From a checkpoint of a small mixture-of-experts model trained on Wikipedia.
Experts: 128 experts in each of 15 layers, 6 picks a token.
Training: 1427M tokens, 10888 steps.
Below are experts of layer 9 (counted from 0) of a mixture-of-experts language model. Rows are named router (the router's row for the expert) and show model dimensions 320-383. Each number is 500 + 40 x the weight over its row's rms, rounded and kept within 0 to 999. Numbers have three digits each.
After each expert's rows: "comes after" lists some tokens at least twice as common just before its tokens as in all text. This comes from a sample of Wikipedia text that the model never trained on. Tokens count by the router's weight.

# expert 25
router:473490484529480487549550490493513533424495473505493506452444434505523565452498482423558527507520536513509525573490428549533510548489515465476504490513510512493505483542576509575429513465497456
comes after: "=", " |", "|", ")", ":", " 18"

# expert 124
router:483498468545457494466513494485450542554503468452521538518487561529509474512493532471448491516503479487479482502495590492469544499497473477526507490493478494506456531528555380504492497538536553
comes after: " of", " C", " Ac", " in", "=", " for"

# expert 63
router:520488443532479446499496499525513474504445451561480465534569522477472554515462522536458513554498560572491453462562435573518428554501557530529470486539515478521475485552482502516494463489520437
comes after: "-", " •", "al", "^", "ti", "ing"

# expert 127
router:552463545485465513496463500498488554474513431486505521545485525523498508520480500488554478607476463479483535523471422456438554470595486534509550532521524481500443480486586493512516557492542535
comes after: "-", " Ja", " (", " j", " and", " \""

# expert 54
router:476443543417540522508487513446514553506486437539492491467542494475499466521472506441490466528464480479516507456470347497499529496531467447475466495459489505547467473557530321510556486538560538
comes after: "\n\n", "-", " \"", "|", ":", " by"

# expert 22
router:454504462507428533466548519580513537508541498417534480548489489547495484518518473507427433456473439462500519434540585470483540460497451524425455519452461483473498510492482464413506542529490501
comes after: "\n", " |", " \"", " (", ",", ":"

# expert 122
router:517559462579488463478498569534535564567487528570477489496520550496474566437527469474554486554464509418535467429513535519433453515477479442557478521588520511497510458529567481433459554481509480
comes after: " the", " a", " The", " of", "The", " on"

# expert 119
router:431527540569538478493512513569393388518441563513478467462431494451503515553485509451481518525480517479502558442497570509547524545473536474539445513558461534481437516504469526473512482532515544
comes after: ".", "=", "s", "\"", " =", " However"

# expert 91
router:542527473524428503451493504539483505519551473482538488517441479451496540480447488429549509542489568472429461463556344522441427520500479517529468522489463449477513461531504576467540525466478465
comes after: ".", " (", "′", ":", " $", "19"

# expert 19
router:472562481522511519547457501471447476467431495473478503500549502521524413573445505586467489533494539478470515563447546569491532538478470517524520495507517530523469472423493426517502424419525463
comes after: "=", "L", " =", ")", ":", "  "

# expert 55
router:486464518481545548517499558472525545508506415561503475494526526473495516510535464481480538517480458510504523489488465517432506525463486478509503556514518530504519455529484277499445496539456494
comes after: " |", " in", ",", " the", " of", ":"

# expert 112
router:563516535534454501487494506459487511500590431446587477477503463520433502465508441443517461553522506560495457525474503492521443458516507497507436514446481445556511512459539495517502557486480436
comes after: "–", "  ", "%", " to", "19", "0"

# expert 74
router:457469501492556570491518583494487523442500366542521506500503562517500455452484519483488478469532457508489460426470533483475537517468526526479481544436501524460435521540549352478427547515514543
comes after: "\n", " |", "|", " 0", "  ", ":"

# expert 13
router:560457476516516452514470515505546503571528474522492533493547453490594462487410462486492508541474545482520547471482479516518467518542450471536475554522553455468479513499549522479534518516536497
comes after: " was", " be", " been", " is", " were", " are"

# expert 77
router:472487515551535488576475517514462406484472529481483507428508529561511504538535599533506493462476510526490509467589557589544506509520477443488484520516507481458472464504493446552518457481534449
comes after: "=", "  ", ")", " Candidate", "s", " %"

# expert 7
router:438534484502486506472504518478483575515548425547587503492460498533527525482483462476502491556492503545458432438479586427455440514475507412492494456502526526473466583537515462519463537544534603
comes after: " U", " E", " F", " D", " A", " G"

# expert 14
router:600503449455463484526492523480560555486480460546457544563526463531513492482459463512523489473466495471505444515567429437506508566512421525468476500533487548496465438595479553497427582460531474
comes after: " |", ";", ":", "|", " as", " of"

# expert 117
router:498496434472481482543503558478508491445500537475519520523502445450501513434513531476515532492541508520469506546502502541474530562491483496466477492562480489454543600469499494552532526561510498
comes after: "\n", ")", " Kingdom", " Clade", " Species", " which"

# expert 40
router:498534477538491439524563548549488458575486514531478460459500505443551482518481491551518536600421528449491494523506458600431504522520502464540498508522502469584509467559485429502582513492490557
comes after: "=", ".", ":", ")", "|", " that"

# expert 35
router:539476470447519480488506556363561468457506523513491556472474505507453531538488564429556493478534504467504481548565494540521562556484438433448503531484528493451493466566494356478492540464571524
comes after: " |", "|", "\n\n", "=", " (", " Total"

# expert 116
router:552484518429515554485521403403460498536517465506521484492539528466489497500548522428455470572563512501490570519518255540495487522520513471445497425490481509461541526516564508509502506551462555
comes after: " inter", " di", " Di", " of", "di", " Inter"

# expert 85
router:554462458354472430482464477563460544445502485505490456544544437455504492488503582426475450513460455571423543555509432525450508533545489453479571466524389470474459427541520543521464508498558476
comes after: "\n", " at", " of", ".", "\n\n", " in"

# expert 89
router:572459429502492461427541501472570521459448503536538522499365511524501489462519494464465506450506517523519460524480541467545456484518489490483477512497449452459523460394547520448496492519505508
comes after: " |", "\n", "-", "\"", "|", "  "

# expert 99
router:520550462518511538501498505448546520536549577489517490473501559575501524466471508560535503455476488478553458467509385452506544484465504510538474527474516465502492428556576508436510489517472524
comes after: " |", " and", " a", "|", " \"", " with"

# expert 118
router:517522482533505530529612461459457493487576483497489544500452474542515588495560513509542467481553524510535524443560485540548498510440507531581475467471572503466476515452509570492519524502520504
comes after: " his", "s", " their", "'", " the", " her"

# expert 108
router:508584523557516499533502589573463477490462559496443526536515439522512559465464529456531459438480528457450569524435505524488489436499521479490485522495534497462464532450523546482480477517492532
comes after: ".", ",", " he", " was", " He", " and"

# expert 46
router:519452523462511498554538505482488551499494535475456500476509424472583425472503489449533510470482423469488519435571542480494534461537436496471516422567493520514479494533447555492476513508483500
comes after: "'", "\n", "s", "%", "}", ")"

# expert 115
router:472419546454496500484470479442494493488543501503474465490517512487563506484552502443492482558540494502457553428536436469524536536456495469412523522522523558479429544546525250538478543478516574
comes after: "-", " non", " co", " un", " ne", " ab"

# expert 44
router:475451543493488548510483445439499466519503443476493470490541545484486524483468527446459513573531475538482532490536329518537532531506514487436532505498525507440439496531553252521527489478525577
comes after: "-", "\n\n", " (", "=", " un", " re"

# expert 86
router:509485489508518540529426469468494475460513509545442465427478434539497519463528512454492498513496536532579477501479521546482543546504505420473527479454447468558474466585507354540462468497558513
comes after: "\n\n", "\n", "|", "-", "=", "  "

# expert 90
router:508538536590515491541523566567465486499548539485435475502542462576618547496528505524465497473442481511471518532527511538561502469512473467506491545501532466478517555450497536456491469539522510
comes after: ",", ".", "=", "ed", " due", " Preceded"

# expert 29
router:514523461485406554463524570553524512516536438524524519529426452513481577527486527383504524465514493503500490509426511449547414448528474481460511495494491463468490430517470430494518521495530582
comes after: " on", "–", " (", ":", " November", " May"

# expert 79
router:512463490481446535493466548505543470555487497443518371506494423492449524450458561509451412541521517451487583523433563473423494477508472496483478540539533527582413484504488479501502551484544503
comes after: " to", " and", " To", " Website", " not", " for"

# expert 57
router:490507464462527474536498507524513542512493497525517465444457528518443478510501589461479497512486511489563410505434521623462539501556449525486518474492411481432499437485512428515467454484483398
comes after: " |", "  ", "\n", " place", "\n ", "\""

# expert 76
router:526511503444462514493526535499511474492554528480495428494589489524535419542563504552455549454491531493529473599488493482449495441449583529503584457491496486519489478523502534491480477454475533
comes after: ".", " and", " with", " He", " he", "W"

# expert 107
router:540522480525470507504562573535480590451533476474544489569411462526517519440443518551496483501508509455456528540442531464551481493525497502511506468475441436454439480426464564479577550504495479
comes after: ")", " |", ";", "  ", "4", "3"

# expert 8
router:533461547512469483502525486490547553597517556494523449486474532501467475475475471537471530573489591439528521447537377495469513575509427478490498447510504498542537492493503559455555469493549475
comes after: " and", "-", " of", " a", " with", " or"

# expert 59
router:514477470560458557569552541418462497528482522574509496534519460498462507512505495534502531487501493431445482447529546496444507479426505522503398464498479500519440480487485536483477479535538580
comes after: " a", " more", " for", " of", " an", " as"

# expert 100
router:495521487549483522498541495539546542456558465514567535529464504530529491480506515462468430575469513446539497448472482447495507491478467475495526479431468522536492541525491379485544529550541540
comes after: " A", ",", " the", " of", "-", " ("

# expert 102
router:572493535533463532513556519477522374470475483514443476412449475503487524439560503538446443492500479486505488517480572441537491456478485579516547538481512421511456466477523542493481562479505520
comes after: "\n", ")", "  ", "'", " he", " who"

# expert 58
router:520505478535555524517551545449498519532567593476494529470532493568460526470557532477495488533497557475511569498546504489501498539471420483603507520495549482489503515534562575537520527488537481
comes after: " a", " the", " an", " most", " The", "ly"

# expert 81
router:548529427506471549531494481500550469450495468482445523502451539467513518467508517434499549391481485458501513456538554473462489444452447453478547471509538459557518484542456472473470539514508491
comes after: "|", " |", " 3", "n", ")", " Pan"

# expert 88
router:500506571535474469486492535524489517579499570541547558452516532483481534453502479491505428443567497497478459456553541487497523552556475427428470574569497489514456437551518528481398583447533451
comes after: " |", " the", " a", " in", ":", ";"

# expert 68
router:496499583449547443489498530469413469487507482490506436520482532499492492457534503471555455493540535531489504523540489529501533440567518478531499532505544522538445535504519434486513424498557493
comes after: "\n\n", "=", " =", " information", " classification", " god"

# expert 71
router:536526512594447486491493551488431520466472559532596525498434471463492499506468444448416539517441539532559556568462510496530496430467442514496494526454432434474490525427560532515579511461506523
comes after: ",", ")", " |", " is", " in", ":"

# expert 52
router:536455509444493541476558526517560493536529467471511514471493436490509439530425491509494524559506484434541516448529529573481547500464500509464516430487462481466488578447489593421497549521478496
comes after: " of", " with", "'", "ing", " for", " on"

# expert 84
router:558432597531453471513515533478482516521520437525475507462517544479511535490505444482531495517561498520501510527552553483555461514453486475463503495510550461510522474462504542452496546449421525
comes after: " |", "|", ";", " 0", "  ", " —"

# expert 95
router:520524552554450400459464542505541542431475577525511485521446436493530528490407467477509498532455539475604473494588469534535495500455452567523506516549553482421488516561497551533546549531502520
comes after: " was", " is", " a", " were", " are", ","

# expert 105
router:560443488517426543530418538505508525516497463534503481488524550480522412469507517480515510556510503500533499491548572472455493539567414510512495526448517480495528484542521488466491553459577491
comes after: "  ", " |", " 1", " —", " be", " votes"

# expert 80
router:450536510580460475418538497468495588507489567560493452529449475538557452552499500560514443450513504448467492511507566466440460532504514485521468499457525515438526579474539638496530539514464474
comes after: "=", "See", " =", " also", "History", " career"

# expert 98
router:503500460532454478489509578456468444463507460518518470597447509516489525501507570486533505537556526435494501515603516475503510534475470493422529588522491472457459432445578477443447521426509479
comes after: " |", " (", "|", ";", " 1", " 2"

# expert 20
router:501519476436512464363513459498545554436565438451562591526435450553529458446469524467515482480567558512460459466493526426448525500496497488545515506488491502508504504519537541392493533516533460
comes after: "=", " |", "(", "\n", "'", ")"

# expert 39
router:509565486584519474491560500470490489502463559520457536472472550521503508519500470526548497469486550431529446480541388520477535446479505509588428535513521461497511506516575537451464555456556516
comes after: " the", " The", "The", "|", "the", " his"

# expert 97
router:522550446552449496519459591489522532467529460483471592520483512455464489432506506487614452476466543546463527502541499513442498562445422486525530464464569519466519480523482513532473558444547523
comes after: ",", " |", ".", " 2", ";", " 4"

# expert 123
router:513455478458506457514504505525555486456397472454502523550445501421495475516519489548499437513457508546422491513509431461472498479466492485426495476587490526542454545494530477477452459498512448
comes after: " |", ";", " des", "c", " (", "ha"

# expert 93
router:456514468465485485415480564533505496469533449524466445549533519482550476515539488454491504526526549454467528476489544509491519505511457509512551505442531539457569513511457486488546580489541522
comes after: " t", " 0", "T", " 1", "=", "P"

# expert 67
router:550505499595473479490518529485434501556536481491485478531434431457534496419529530549568499544471492548554498503601535540490474501538536531527464478499448518517510516525525555497533499531393511
comes after: " of", " in", "'", " for", " to", " as"

# expert 96
router:574459559496505485525510507488514501566568497436498515558569496466601485474571486514563517467482513444477585451536527431525444459502449505508546533554422448470528499427515562490491551503447427
comes after: " of", " in", " to", ".", " from", " on"

# expert 126
router:505594500451483414552516529512508614493466609527522529509526487518486579494526491515496497442467513390483491521511597576553554551465458528501501546512530488524442466549505629535506510528483486
comes after: ",", "s", "\n", " and", ")", " well"